Below are experts of layer 7 (counted from 0) of a mixture-of-experts language model. Rows are named router (the router's row for the expert), up (a neuron's input weights, with its number), down (a neuron's output weights, with its number) and show model dimensions 0-223. Each number is 128 + 32 x the weight over its row's rms, rounded and kept within 0 to 255. Numbers have three digits each.
After each expert's rows: "gets" lists some tokens that make up at least twice as much of what it gets as of all text. This comes from a sample of Wikipedia text that the model never trained on. Tokens count by the router's weight.

# expert 4
router:175074155091145068151138117066175052109167149137061148157161075189182149168112142099141156088085152117087142065140134122174096180159167134126196107111084142130170130104152120138139088124060098111113100104147107104133079067157105144081058121181127105192122109141139133108121128158074202138105101087123178209110135117129091097130125110159185155137154114139135121137110062119088131155160089144139132136095088145171172111084150172116097145102158109136149120163112127151098086154135141157075143177119180128128135141126103138132131178131163150137132103136135122115092154087123201133126150118149116166198143175159077115178127138202111118141075171130147110137170079127120146097122
up0:150104086142108123142159110139174116131154132138131117142139074121122097154125171195138155110154179175128132117138140180221112100116103114136103193086114151121117094120125134101139138098079139105169156125118174080097166128102115075122153168118153143113112145126139146140133080135059153156136112121135086146147104131152129134075136137091136210139100142110121168112124186132177148175107071144132130102125105142115124073181076073076091105196200053083075141117079094083110081095129155152094194151129107109160119222140168093165092121092151166154125128117194152150098149114134163118099130056116155081090145108174073167197094102120166145133127161101163155190140124103140145134138
down0:160179191139147115200057088170155118133170118123145121104166152102100134081088176053133118124129169050143172117117115139147162079102076130135120146165144184164133178120171141091151107144100209138130124080067088115095173115097138158135146105148128127133094175127156163142127170155122085110111114146100079128122147188146119189145156170109174073174162182124134098119149139109097115137139128168156104192151125169144111106146088105137115121174099110140140077123062070113183105129122179159164152127154132093139163143121125071085062126152128102188195192152137095144081134087130116134110140129156145086066211140137128165122082162118130110125123102159117094133122121115131150129181
gets: " |", "|", " (", " USA", ";", " D"

# expert 34
router:172127138088105078139115119122116081124131202144079152131108117163140123138115098143162164089138171143069142116201153079197095121105159087144175173155063158149151174097096167112144079092068152090091107091088112124117139152142119107119083151126115135096114111123091177140102169110052171186138105125058173212124120138062085118117139097116160164113191123131151108105205055085183099144148107167133164100142121183169124120102075132151137161089144147106156123118124095060130086164142105143110103172093138159191112131090143072115089151123092120085126143140174131176123170137121150139113144114145127172119128112142120135166122191191123177126083101104152137151149107154140135110134
up0:129161142087130157162119118088108125184169188120111147156144126156109102142083104091114139106133108110133133171122210120156093113104113159131145090097163133122118096108097147183081081129104114091116131160096076137126101131085092110125094127169146145103103113148134119148076160175094134114142095070119141169160140142130111165074145144125190137144125168151107237082131104169134156111099091113075155094071069114150032071129186156092142097109113124138147076085119161089121087108182134163077106091113161105144131128078130124169121128094124136071166181154130109062168058086080095158131128117103154179149171162140132174095087128151161152151131159099174099053145146183146120146137
down0:113123148114081122097120129134122085182192115142141113154098117181127126124125144074110127138092137100130124152083101099137149128105148080052107103125130098157120077051078177071152124085094137090128159117147118084168119130132097101116151122152146102105142076065106129120157190122065170167110157129118147098127138109055159170137184105158141098146133158103121098135138092135153174139125047122154153171131076071111138150133109183118134077108108117218120123181115134142086122126141077131116155125154122083145144142059147132148153177128133100131148147111145181130126153083168182072137117155106151108161143166107085181185118143137110179191202175165187079125100091132106128072058
gets: " was", " is", ".\n\n", "==\n", " became", " had"

# expert 0
router:184091128124131088103168109130158076094116158104084129121161106180146091139099134144149163100081118124124169033161154138129115106133181079140149155150071105137158110128100179115180125120127111111113150139132142119161027085128107090121092130135086174148114050201113139159095146131080157132071141138099141153062101108173096156128175089124170240167143087132153113132192119086152143100154102167170139109131104179140147077106128157167129105160115061135150100086111102103122106159140112127094090147185150155131156198097117096131119179179132131150208120158167144111145139065084133090140136152168148137142136110138114128156087134180098178151112104109135122151131115155163137081130
up0:107068137130180128096112086134132119181102145172128109108170096121134174155113072149135136183145077085104184128135116145154098143107143171131103132174058208184174128123160119141137144090168122118157158142045100172107116079127122141143097078156179125132142112150156089130111130117126121113100163107089102091112172176130112118112131135229111147099183119150108149098130166109167117129155086186157180140114123076099147165129122156114147173131121141090131073181217092100149114196168094161123139130137163181107144123089120101120099149077092118148123159157141106126149141106162171120081127121081129130072175112147135171117129163181061058072094154105183083132160143139138177127106
down0:147145127153158137099131130099098204109101099097089199076146083106107099086116096123141128110070154132195145172162110135110112151140122062194081123125135179156098105137094080129126152129097144109107149080099102134115136194120140139150104183089118150083164143151149163105148137098120127136126141213121129108193120096143148182161140084155191149115129081095088155115109154164112135109144108181116170098151133130184116130162127086076119152165078146129137099132105144123076097110171133112107059123174101144153129116142105096123184107094092090118192144132170113121104135089110170123107093138128121112153120187110147093086106113131055124133053087047151202110182172179137196124127
gets: " that", " he", " which", " He", " it", " who"

# expert 35
router:172160159084147080195114115103133135138207176124105131085119096147214175173100147123130120096054129089085155078102121083141078172155144101103148122103119110078159177124119185112124113096118121163090096131110095108144096088170088127131068150145059159162081077088127163145081138108100140120096099102057134134145145143086078150136138111158115149148160134178168138076121070067123161177141104109133162125125105176151121079096119150127145130132178090143131118153112120135119091196075149127134175125162187145104158141042130085145096150122082123075076106125133123105096168110113140154135104140162077151140149127173084115150124196151157203098121171136136140133150125151165114113103
up0:124112078097151111167148123121116118118154186096109166115080158141109138175131096118116106107093122171139155120125168115212124062113171105059081135096135092114132210141154124158157134112110167150104086128144085134157153099155166124096118225085070126166125083130133145161093135136114139149170088100122126123135165132132104099146178122107143114091180139157126179130113073133175097127091151159156144164141172186107103122076175088206047157108072094114162173120112140091189096135163095118089103147098114086147083081088089112110103137117121131114138111150143137131192192112088115166099143166145106112137179095100126166176140134089181102147121132120124174125107185067166188131150
down0:123144152081160107173148156149104083168133133062132120176091129084150091118069119145126143161104141130108120119065125133112127096136133066058064099147130141130052108164147114194127119155183127183105100150147080190163185135125159125113152148132073134151158109103072098171105102121130113181142119147127109039138101140098106110160125136121047108158059125117093140072107130104132164084119120079052116149124127130112126118114186115179109125158063113136168119195133119103136164145118134163113117143118117120154114078070147120142089147103120091110146074135124143095104186131155112154091065119149093160122116101117119091060199121104155127187170150117117136033094155125101146148156
gets: " of", " with", " in", " by", " to", " on"

# expert 14
router:152067140053171088080145112091169077121182112086127167112143088214160141170092144140167112098095126080089130101126143105156125150116147072109155129151104163120150154120095124134180087081115099097069097108103100108152076117083092098144088080138099180141083074155144158143115130191085140156133094142115228145102108174146088112100177119167154159111120112126135122067125084135153101156138135141181153107158127143149210065123136181155148175068203128116153097136116118131107086125144106143156144122151193151142116134062141089138118143125111112068154145144133113101139173088114143118084169149162137146138108107143130142147073133123122164175088196079151112115177157152144100146117
up0:097148137107095178198146119101096069101143103072089158118105148124111110157155151106138113098113146158067110109108135146114097146089158067119067192123093148138167130125079147022115173180125129148160145127058132121112130154136121097153136177121092159107047098106104159142153114114104143093180099081112137132066102179061108073107141110172085149097185133146117133112112116126144119162183146096132154122101128114122138122083145091195160128134152103096091143138132102187188140134117165147120131137110157127105154190056099159160114150093080148071176126158099147114151134052137160139135134146098102100113150084137133136176085101154150118118152176162163104210114096112115113202140
down0:112207185070091140098159111117107035114170119128118128224150017079097136126126187231160140142147172091110168188078097176075109079161189097106129152107168204117158166147064104121100130157157145190138122109119149071159119138139173112156143178093149119115106155107093106149154109121135141130155182186135132145112177124134127127127143106134124122197135134133144119147132070171108169106143109142123133135170142147124112121107116114044104117105145164145145143158168161107099123147113093148132108119127128116103126112151072092127135145131117149088103095130098053120139165118093143147167150187148116120138142105158108133162162096078185143123159096123134172167158102126146135144110
gets: " |", "-", ":", " \"", "=", "|"

# expert 25
router:215082079087133108108115093145181055124139130074067171093146135150150112164085120103153096089104186112044167132167143139124128126130125136145165152121118099126146168144075165044159132118081069118092095085096051150145107110157116151149118106133125121154140104132149188170077126178068127189156125071096119142043135122148128124114161086090182145120133130132230109076146077070144085188155099157198146122135133167113138134162126146126114175088122073113135152058147100158112074103133156111117157123103131145117111181113115112114111166124127131137144108119130129100139125162114197137106126094143120131117129169155077138126158147107139125097083166082148099121127116131174134107155
up0:107129174056146149097130087103169086097197145139172085099171104098156107096148157149154069128130123106095153104145153128123114111218143145155231115162183143164124129106128096202144104117146110156088124069121138167158110130069126092175164097143141174139126165143109142180106140095080144162154190149117147120135141123166058159189141165115202145103136174061093162150126165107088113121143110154143124105088126095117165090157188148122129159094126143103136105140142155113140090139150146147114093096118116079072160074104132145145074143124087134067140124103113179137165144100166201124111154161124159145136136148131085071151093137129122119154088161063100165080194144137145113104109
down0:129130185098122156111132137150097122111152136102158146155132106184155157131163136171161137076129158160136103146173121076181087146091139171065161121105174137188126106148104040136156151102149182142083117136187104091095065122156099146100085058143141140132115157094198090151177137158126109123183147069162154120119122123114129146101148091117100107129134136124173132130127088183059141113145113154145151196145124081121148186144171147121136105111126099197122110166107144162171114143189061137166149189162196130149140106119136185139131078082131157095114157174102144070144135100113107137126083107048136120115153155156091132145084081184099090177140143145165100087159111184121118170118
gets: ",", " in", "),", ")", " –", "\""

# expert 27
router:135100169123187090125154061125122079168161162103061190139171107111135150148041126176164113121129152084107156112193115094164084097125153122116148160125083061136140176136075185087179138107107123084099125100141153111172089099140089096155127078152096106109112090132139198048086118189090147176148083125081130127143091164123069090131182076146138117133145123118104140132119134091101090183152091106158181096136077161166120080123087111139086112134172105146149110128111109105132100183123080113117141126170175151105111159121136106147153179119138124124169144152153140137141160123095153137135155111178094171192161194168086140149130112137120167127122137105107050111184120177153120115124
up0:125112103128131172108082092094148134142152065112173091131115150115142076162111103120119038125144145148151159123113128066133131167133172104159183170110145110140134126095083087100104155117145138146120143186095165135118125149112114135106163255102108221142114100132139179110141079103119123108151184154132088108048122124159156127122122103144154169210140113117115142083147126120099133142127103119205174085089084091095123163212165143111170108061141131140123143102172093151142077163099090140171065160172123107097187167150141129126130180159102105089130134156111118103098163115140098132102169093166188113122194148127124074138108151142080116141117137118119164097170128158151092150144
down0:108139091082110120090137168146133178108154129193206113113090108120144153170125140143089140159110159126190131121153155141163109141126089114107157075128133186104119202087155134139071120135125112078117065118163163184137071158144068139133110174148082106111092161180136204136175120116109161140116114083129156168085139148138101090084115150122136171175185166072149087148143166151167132134189163169178108127098089108120160136081186146107161105112195094132126129092120116145155130132140133142129125119124171102153104119221146150156148086145111146070157110143090079031100117162158105145113149160181157109148102180148093159110096122127144141146090182089138189134097108129124186116131
gets: " for", " as", " the", " \"", " by", " a"

# expert 24
router:217083183155161119134115040119174009139163160093073159104099071153149152173083158104148137104097147073056179125192105078206106139119102103142112159107131127130174122120142141135159112115087101131116135119118124114142113147155129110141104155096102158122153109159109141144101096134057202124110112111116142145161096108116073155110120107132116169102104104156140128123159127074100163163143087128139205111180119110167167109150160131144099146141120147086147102163119127093138085143113186099107092162168089183109145178136141107098081145184128097067111107132175118149127143128097199157109137099115109094122129136154055096163101128098181196106129166135150134151125142120127100077141
up0:114191114112123114129152177095130155137099109103158086073126139170123067170077127111085098090122081135108113075119094087132159117127193085146162172130125109107094166110103162133141133130140051174125148088126104155156115180130143075198083145103166110101146190181143105151098057128139073179108102104115144087105133138114173091125080102114155140072095082135164179129119164110108078100159042118111102166136112139167117051138176105200113111150145138134145094139153110103171070133146140100107115097136097164162101115089111132133124131122066097073144136159138176136126150125136125120118105081146143134089144150120070125112201153118163146085073159141143096099067128092085172195110
down0:152138121132115131086140108152000125074197083080136163162134073123088147149119095157071173134174105044114137158129055154099140150103083108177122111113145138095121156155085132110186121116128105089135131104106201148082137146235148048098105084135117138151163125187111093099141075118119115127142110115079175141169154114115099108175074091126140116135092151171150123156161129143101103164101090112123140135111108097139144163140144115099138088147037164153146177139121198136141125112152170155132072104097168167184142151146137194119077121134154098132152126126147117141078136152093147147143110088124109158172165126089113107187123117108110174145145104132135095113145124135139134135178
gets: " ", "-", "\n", "–", "==", "\n\n"

# expert 36
router:152086123099128082150182097088161093128163174119095154105141108158170119172084091102121134114102114095078170115147109105179130147161145107125134155103057068114135158078133115138170122056095087089144159120108109137152118111137125146180082142127106107078136106165123176130091135151086177149106149125134174174146143131107117143106152154119158167087146052128153152098160059100112097168132137192094123153131123192118202062082073086140146160126198083135164162057136154077070112126144086172083130119139147120150101148139141111144114155180126110108088072131133119116116151147106195152141115114215145152162115114115137119173124142115124161078098129057130120101212170152146142126168
up0:142133127135107099138158124177150064109137150146079131116107121156071161190144116173127111101120161138133194149130112162141136139119141144099143142109120097088107165155103216145201106122113074154152114189113130063153127120135066167094133116135154117138173091092126138086108180172071128147112072129094096142113145167120101084128154078136139102090110112029089145121139189174035128162116101110094135084145062180124157155131144111119102147115119149101150193128133158126130100120124095169151156117121088109144089053129145121075110164176064128075102146130117150119181111074128125144095117133147117187135115189120112074184172082136111136141158125202089087128155096177114154141123
down0:079106104120109193110129083112130112141091169106141113154086114093067096153139166130139139097099091162084107138087130142100083083148119114108113129111168158159128151142151161119142153131105133077077155139139119112176129125117149091113157106117131083133149183137141060182147138123112118191138092152216178134128179099106129094161145087093109123114123127140133076098127176137155218076135064135151102119092147163114148154091092098128108088110059123154119144150045151132179097096139145047085177131132100113150151130161192074085094138131100143162162145132122061106127104068095168079142103146103146087117114107192197111131120111172135108132131156129159107187116071144168187124074
gets: " a", " an", " first", " American", " =\n\n", "),"

# expert 30
router:185141098126101083126152117094172051125102179087099149122135103232140108160111157128134107129086134136076183077145162088208134143151132133158177134134086110104161188170122119069234125111086109146147119092127139160151146147079079116139126112102040136149096119118075163114046144105107191134147091083116148146136073173154124076135156117129149148141169114093182102067095125092180110123179129122127132111134109127138145102170143127098139153144125114123121103082108108099130063143113088126130118141135175219137118153099155120164132152118080113100144105113152103090137113086103174174077089133114146150092105110178072124147121148151128174146053142126098154144142129154132117105114
up0:192120171143164107105136120116109113113146098132119122145081110157084122178132112109095171147072120123075158147173164123149111085106096106127195146179108147055082127084110130137158158138153134083079140136155131117097080112119128139117147095112135199077149126135155094131113161156113108093187099153144186160094161121128130148104075142187175101114069178147174167134129157149133123136081148174115120150134084184159053113148187209085125100149109133154137148172173120125101146164080114095080174104071132183141160161091136166151076107175133173137075144155093133121113160191106121065058099151137103170105149092166081146117076163108132122078113140132134144132104153082156117083161
down0:116133128177151104156070136188145146109157084124131092156131151101093175210164115125096142112105135172110140155140182140093139130146100148060134103100164109151101105079136109131109107117145108111109147124129096075128098112118110096142214133140189136146157154139128147119172098132131120088143125105118119097148085075114108099077072113135164137121055182148129110154125181089158132071147107103068098096164183185181097111171128166166039084149086167097142086158079154060072177132145144167134116183107092104093089133097139157163136106158147115119141103145122127154182151178134156121160127148148075155158160122087144141123156187116104157154147087141129159106125117106094173064218
gets: " ", "201", " October", "200", " June", "In"

# expert 2
router:155126164101144118128118090062186123147146171102095166080149103164148130142106112112164135079090126169091218070165103118141117146140159124149140114122097109113203113153082117099127114114102028141106152109119142154234117045135138064123079086104125136145110115120101141106103116086088226169097136100107188147109093170097038127100138112089109144113163067158183117116153061119138158141133074145113146118146079132144162091116147119117083154114167135080151113080116135090092092131121191091125137136145110137151132120103166128131125183121110102139151113165129170121109161104094152130127129098158122128115161129202105104124149184116111123121077144081077120150149157146165161118175
up0:182119152130124118063130103135086117141129106126151108119168109140122129183175150140092167134093084156110110130145121115126117137124160086076158155110142090126153185183171109076171087111127103137102167122137130180147087121140132164156106177091126138116109110108134140078133159120083136109204163123155091161169117108132092098125136142116087178164190130097126112084081106116131141123179080099134123188103123096132100198146094050090089104115123151161203134161126157124149088130153116088151149108186121102103101097142097110086111171082149078141194146132103201130210147070159182189177114168095124095162143113080179085123164182161128151190161167103117127078150078156148129099142
down0:112118166117133143125161170090113179133131154131142085154072093140146140141155114181113150102125164192121120120171129123159164139139057152080132055114127148093133155127120138139138103145094063119084083131111112117126151126138121111122161105152086111147123104121169072144139160134142166162166121122097198063068123093149128162097098100093099170091126051141154090098158104111115171129085185100150211057119093191109142086184091115139119134114174122104116171118104152123145166111132136166123228140127115125137071144088190123193159093132148164135127128172117155108043136124107171143100116119138085100131121166149128121124148175156154060168126073093052086155129142062106111140129
gets: " the", " in", " United", " New", " States", " South"

# expert 11
router:180103136108144061103124127059165116148110135158153138112131111176183081185127111149161129090124133117056152063156131119140104144149157079110146130102125070118155185138105114102140162108126136138146133068116081111184113125120116129180082150146076140150100128175149157094065138140049214129115101102062123113148102137123103100150147128171142187150140128170169120121090115066181115189152138152139118141178133104165132104118114193144138160099132125061117163094113171059085077149119115092137146116139187142122138119110149155118119176165134143106193138116143177126134146141179194117152141145193107172201165134140114087194134104175136124111152183066114123099136113125176143131158
up0:168137128103191121094121144128153144115104144133142101187121160151122122106084069112137095084118125121111141075145098125140101139175161116113095149135141143147107133147152133109198082155132064118132099152164165138157142086145152094102125149124130044128121150168155108139147112114143193145123084154156106095094123124132127113106129112105185145122203190104103073152134076055138147192151096076066172090081093118139121059073070143105160142145137143152121169179079126112103062163107136116114090088107173121080109114136123150099173124113121150145150172173105119176143102158112091102166084054222116138084129131204136109178108127134117162080085154165101115097110100152168154101069
down0:136115145118120091185087109138170116083113133153106147099160188145188077144166123192122131148142106108122148093130163187099133118135146119132127106168116116139077149139117133185093147089091109109132062130162083122164169149121149179192048152149089154129126067162092113117103130130141187109091208085111140145130142065154129099144095128131067119109107205078074125101106136132117173164186141117108102143142127152091125184117097127101095135183124168043103212109179105091091090122150112054139142089100088157143119087111175131115131127129109118129143109131127204156119146132140137088179173153142136147143168089139137156135076112126107111152129148125112127128147029159169123152177
gets: " (", "1", "2", "3", "4", "5"

# expert 3
router:160117160115145081164088128116163098169138155138106159089120147161183075124111160142156106062082116167056176016117169102132177155134161099122155136096068124066196211149128176119175118103117101119097142137086115121105114135120076096160081146117125142163114115126075143116103157154064212169115115117161155147137102130175128126125126108106119122093162106128100131084189127075117131154151160121162182120178128131140157090086082130132145132134119109114166096141131111104152100151122092142106085183193146167140140112092176123133114204131156128110097093142123129136141152145091167135154130121196134188145109187144063107169097166145136138142097190089136149149116132184116173083106
up0:192121103115132122176148124125140142099094180129098175121161126125133127161139183086084122098140134135146132114122148121118153143156147150093113220138118154079139106132104149099153156177103152171084078119089118103138105048108108060133146084135150139101128092119120111097171135132133126150061084121138148147110158124150126107101147125107097150211137100113089134135143118103137074168122113143158114123158113180113200162111136099099149141076120142082055149135067131130060181132211128142097129074157174143153121164085155181113097108173129123183094113192115154147045166157137139062115166091153103136106126128105102128123161155125163145209130174140095093119168128058175144108205
down0:097150161163114093105111100126144165209154135127078120066134202127120127146107145105097085089136157152136116138082168144135163107168170151118126142133118093117140083062133081180122178204149128131083132121119062110142187122173155109124109102115126072165115122142100095119133150073153157120180149150113124095146157096149109106048130165125087174131102133128130167128111140094074073090116153165141166158105147200139170163114086071114166101077132090118103129150103175087145100166195041110166122055140080149167164118130091128110141147167157141115141155117077120109121075124122204165170118142120174096080141087190131140107176108122142156113142159119103168144112140188139114136106
gets: "0", "2", "1", "4", "7", "6"

# expert 19
router:134035133122163070148171129084177127095152159115106156106074070175144134147102122069114115122119168112059139089155113140140132196135116121109116129126087146114171176129122140096125195138139025099061126082095137089093123130098102110120155134175129158100118091155124160143130158133068143087112118108126165160107054137113115126138133143140152147124173133129181162077141137086118124144143147132112168107126075165164122128120113111148140147109158081090155093057153176100083100149058077132068110153122163134162115140105158116143125171136124096112161146171123135099149152154081184111083189194102080145150146092168082072155090118144211152117110128106113140124150187176146117092091
up0:179149085103120146109134102143190144141177143079199132101157112145147097184108192120154105138089118205129128117160156150144126066139131155129075121123103161121104146120141122116060122110110067205114095076183154148131091152171111172129155097091149175097149117116134155116113092159103147085098072045147094148166100109119123134133199147142153123132124142085176110147084140169109131113089157171145106156116164139112076114120108103112166082150107094138090070092095088097079131124108058109153109144094096173144184121084190104129104134109071118090176047085133092114165138137077112127097157133101086123166081143142173123144141164131121201109104133097148157164158126152182098126114
down0:105139128120094136198114097123191142123182190126103123120085111115164198086113107127178092140087126177116077143076163149085139093107061146166147153156098078154076189117135128126118137156131117115128127122090136140167127202081150127132178119109124089135120114114147086145082088107125135075086188154164099146128177102075174141103103138150181109149167099098130143108088186140091165050112054128076160126129163122102152074100151080071147120116113158198126139156095162142166190101106121128093140108085131108214123118132059098105151143091167089168139089129121175108129158112127091132138126143123069125127170109122146140173183147157133133125066120138157163095173141115155126120094
gets: " and", ",", " or", " his", "'s", " &"

# expert 10
router:181151098149147046133152078119145123110127146052091138100158112198152161146096148136127126084103131139041119065153129113232157158184146107160129125096143123134140151097102108087118113142074088104130177112104128112142092093167137118171091152154088140135109099122127123116130103131074161129132081076067126147176138138131116103115189133135168181149156138120164154081139084162076127119152117126141103121162091101161104063124088136116144140128118055117180137086120122138136082159116133153119121195161209127117117188110175103172107149189069113067154082140177150084086141163078120083078106126149156135133145135155072107137112131127150166137096171119143134150125152184143108063115
up0:126112113142130122174128111139167126138135072083136113093139091166183095084106083094133180089146122112075130102182138133172137153131153122130144134201158088087149156074144093042211104111100102164133149112108069156177137156120096050172122149200163108120131162136086109124014091094096146149165128121105117146114094139122089133194084115117159147109131110060119147118148061109091163083138133082094140116135127121171138124137150129127171112158104162172140075137141146093116096120124135168126157134084124080134178141128163158112140140138143145183160126170165065115140141082062137191146075134192171121127151093152137140132153085112077141153091160114114116180166152148154153123107
down0:066122141106166162144135142121133133119137106117173147093159109129119113090147169068082142141139141079125118093179102134138207163130164170212085105117142142112141190138191092082175129115134120149084123146074090159137155124121111057153182144126156100091165174177146160120144135147098150099135179125133166130041126151115104142144144164129090128121116131154127106136107104137171175077154076110159116143110084146177141100124156107135167087080081190130112095191103152087153088164119144158171109159075133111160153136162154096064179119140115096159113120108183157084166110089136154200078060129114173122090168069147139176136153145112117136081143088131061149137143148159171099161145
gets: " of", "201", "200", " in", "202", "199"

# expert 37
router:167070151122168108088096073105202065169164168120134127110111085202174151122120106126160097137098155099072127097165137090160088156137179110137160133137102073101130105102108141098115098116108055096092094110115102138173088150133076133131122108185062147186113098130136130100081114159093218167086155121083184175101147082130123102126137121171156149145120121127184133097120083115117118169146110098187123147171102159163182083118070156162136176096159128158187114169109141136099105152119097113054168144162178170108131124037169149103144151165170102121140103124129163156121162126087129118125120145141140107169108125153127142197101172160138140145076127133131112150112155172169138089132
up0:107158137134152107126069110127200114117163196160087161115168086105132057147114098144086107072097146145087131117146107191108130110135143108113114173131113106132086154112122113178167115159105127076107156089129106143192096139119144149095087122187112119071101079136120142121155160108131139136096160147173138098135139128178120147151171066070133158080165106136079132132098148142115149141155173168154126101174142141116141088133165130134165172116089171168120184138130114052079105113189113116104135214107147108138146139094053082146147195076055136136152073111132145145071127170129163070121126182155129125211134108125121102111153104176134095131139174126142117120137093137216119173165
down0:112157097157082138137188146092137142083171138114114149112166108070098135158130198106107123131079134130169115091155161153168144127083119077118099113188119108108079156174166127082165106082157077152118122107137111165139148075173167111090134210094175185086132085122091145175091129110145141139159157127137095127137129140142157162172145094152119157110118136127066073133134149142136154130122072115079157104110140162071139107079112058123061095165129174110135097143164133122134124124032096118132127110196171091116164156172103096232172138126131137105111124139164124167123198104153131142142136154145146135155166070176094104147176113124133133086113145134118187132170121063105079160161
gets: ".", " ", ":", " John", "%", " David"

# expert 15
router:192119156091184045176124087134206047110109140101084174100177137174140089217119115103108167122100168124054162112159159117143093151126133105132109153134093104087155121087069171144150156139117110130136111132099124127168093062121111148125134138160112146169107092118135157157123124123005255172136179066106155157098111128139103123139140079129196164177172145123133130130141111110126135148129112136099141130130098133159144109144098136135138111110152108127156146122118122133151118165129129141077131149161123174158118136078152094103121120173143112094084151133130124100098148150100185115122122122137111137172140122172093127143096152126105168149101202085152118146192108162187132058097
up0:165123128132164115099146151111108102086156111131096161137089128125175107146048135143162140105132123117114089146182106110176123121143196095156120082094143155142129159114156189155137112068108173110110018107139174115118131082140147123218115082104060146137103115084141118116134141123134114108109060089080117120149087123119089181124137186137143172134131163138098106121130131163119128143143139112125158150115080150151104074104117131169157145084148114115194134165142101120105123202062027120084089118143088104144115150187114123161135133090121152126121071110136133127123163135167127140116185077137151165140094158153111113172125072172151182032070103097144154170123076136124123154063
down0:084125149095055187101193096100089151168128134100191130120095125140130135126119115191118151089114152127109103088137150096141164211117162154119057085124120156068060132116123134124178138117127133183054108165116126120070122108142116122157112062109162113128035122176103171066124118145168099096128132163078157128130169108146148103146098163127103052091115168102123105090094148120106105124125111153098138136161073146148155127127097139105136152125158179105130070141169086080125140148129172085105152086072177141154156112114083089151093102142148146078119104146122109134153158087186119110125107159128111111174168145099146105117090165110064140089090136040135090143101050153141105137127
gets: " ", " |", "0", "%", " —", ")"

# expert 12
router:184084161102181085139185127059119100105152128038101141101108038144126131107131124088171107066128120108086111079142108142126066149174166085120187176135086149101173151137104179107188104113089093126098108117079145141204111094094129106105109157150109114161102082151124144109101105183078164141127094100048135188157063137145115117127154114095203150156156095120118080103097103091099168122156133124159120109148095125162177093136125167180136158142106078130150109066100143122105104110162137157118145160125158146073112151117146109138127148219172132147122104113179109106126130069147158151135126129104106124136183102202127099118120158116148162113098165087156100115128139127145103114082
up0:096131113111158139113125086110134102151107122092125123096099099129178129176111111095110100101081125171082111112094117099136136129205157152140108145145089070151163120048130144161120166147103126145146105092122099188130148120154153116126082132130112131102093179129141126151079117191173124156158124094095106172083076107118168104087135100137109140178135183125117111113157189104113051075184117157132125111176166155135102181132159164078154159159112108172107116104082159120080108101168146135131135092130130160119124173048140146149131157103108069101084118127097122141126179161191151169134041073102170134105085132160175168181079139086075109100132169093180160223097114163120142153103
down0:088120104150139124087136076106107114113115084109128143120108139167108092133128059118125116190180136146195134126076057100102163157100119148122088148135151067113106116101058113169149126089134135111107118143153132198141084096132199129122130078163161143154090123146114172137202118172164159187114124130112146122148144071157128146149115101109113102100110151090124097091155121144073114127110140136125188125198113165110060173137113129089068110100097092079112152095080115075086188117132098128116099139126117135124109172104124087115157134123049165141078152163162116104178150014085118105143100106113161130116117117109121152123153086121130065156129161159118165172081176166166154178188
gets: " to", ".\n\n", " would", " can", " they", " may"

# expert 22
router:191112146077165093120093106119125090130142161081110135091144133156207148122141124107112096111098129134089139101142110167127105112135197090128149149138108073131175157091163164143170086077085112147099133078105098117113122111096109103115124119048074153120129113150135143115119150152059181153138072070090127152152083079120101146187125100098171142137133107110173132082124054055098106147205136135140104107159071161137112098103095118161127123119074125067187153124135134093147104173126115109052153154167123173128118130107146083150129118115108086082076132140187154150106130159099155110095135094118093148106081162154131095152078126183111110154062142087146130130224120184153145157164
up0:148152116139098126148109137083116080122162061089128087116130099129199135091160147149218122161101144135104138119146157133189104136118064134164153103047131147032109138121118163154133107104092145166151150161146148157134127137101162178142141090125098183143178124189138206141097161055088134171176127121161127109130162168101130118093145145135154143138086143145077128195164083101113105131127150119094125106200153133154102167168073107135118155111170093091185104177145105109052166144091111141122089115146136122140104163141085126126165119144110130029153140142119144108118171162178150176150149196159163149158159171117127167178161095087136119108127187137126145161117121154149085094144
down0:130108150117093144093142114120077142031166128095112103084124121138135124171156151140147099142114131137096153232119086071151077116132135123109105140160133128127113132160134092147061065192096086095146098143152123163134147115155131133118136118148154133106136118116122203091213150155121098146105184108138075203202168162133074080121092123087108109115132136071174105143162110143113130152158118160106112173139109109187157120173134127144178152085122155215115114081140074129097199106132084113121105138108183143140131139184105106146128163094089108111185145141102066132087193120094088128166142159172146084156123183110104111091157152078127165116138123157118131103094134169150148076124
gets: " was", " is", " were", " are", " be", " been"

# expert 33
router:185121143149172059096116074079198100112131095094084173112124099153171131162096162142141144099145149090055148114174119092130160149140145121114149146137079116094160182104105173122154079120073056125103115105104152127155122131080099139138103101151115136131106107096166124094092151158016180162101122113134148137086094112113105154125170124152166192134155112134128164090149097105138161132173163152169129154128119143171191116092150100144109153149141127162184129075150096132092048179117109097105160145105132169132129144108147179120103131139152086107094126171153112138114150119126142134127123123118086179148141161132011113156072127147169119134073201102132154167158132166176136070174
up0:114130106116127150099122105100159091102141137136119130092124125141202127153097122176124176100115127150133132088122163192151131077090168134124078118044146079181130158137150128132149155150146150075153162103096078122129090135137152144100086105028135123182108143091109149162132065060122126086130122172133163145126143147152132130085143066133103129097148115133100147078180168092147143043169130107171135112106121113103114123160167126152088117174136161155062134092102055157110080140118069092088082128141177097121119091169068120131139142061114128128090120067129093110081087201137193137157105095132143125132144176171147090138124159115123128161119128111120143060218173143149133178126
down0:140136124091134140136130124175118132132114113198083144144166150173092142129089123130097165158106160119068150133115024187083136153130099157099140114129083126129166087164135121087152085120088082109086110076158119082070175188141149124153111087142191115094119064159074129147157036171133125102093189059137170165153127098133133126141103124134171143100107137188128115168139142120157132096107096101148120131105156141152061131070158125150120107136132181093144144127097140151128144111137177100135092102133147113142169085090104123109067079115097108125101075135096081125048152150107131165136149076108183213157153127066115104127134067154094144113085103145074124126154134157144123152182
gets: " |", " ", "–", ".", ",", ";"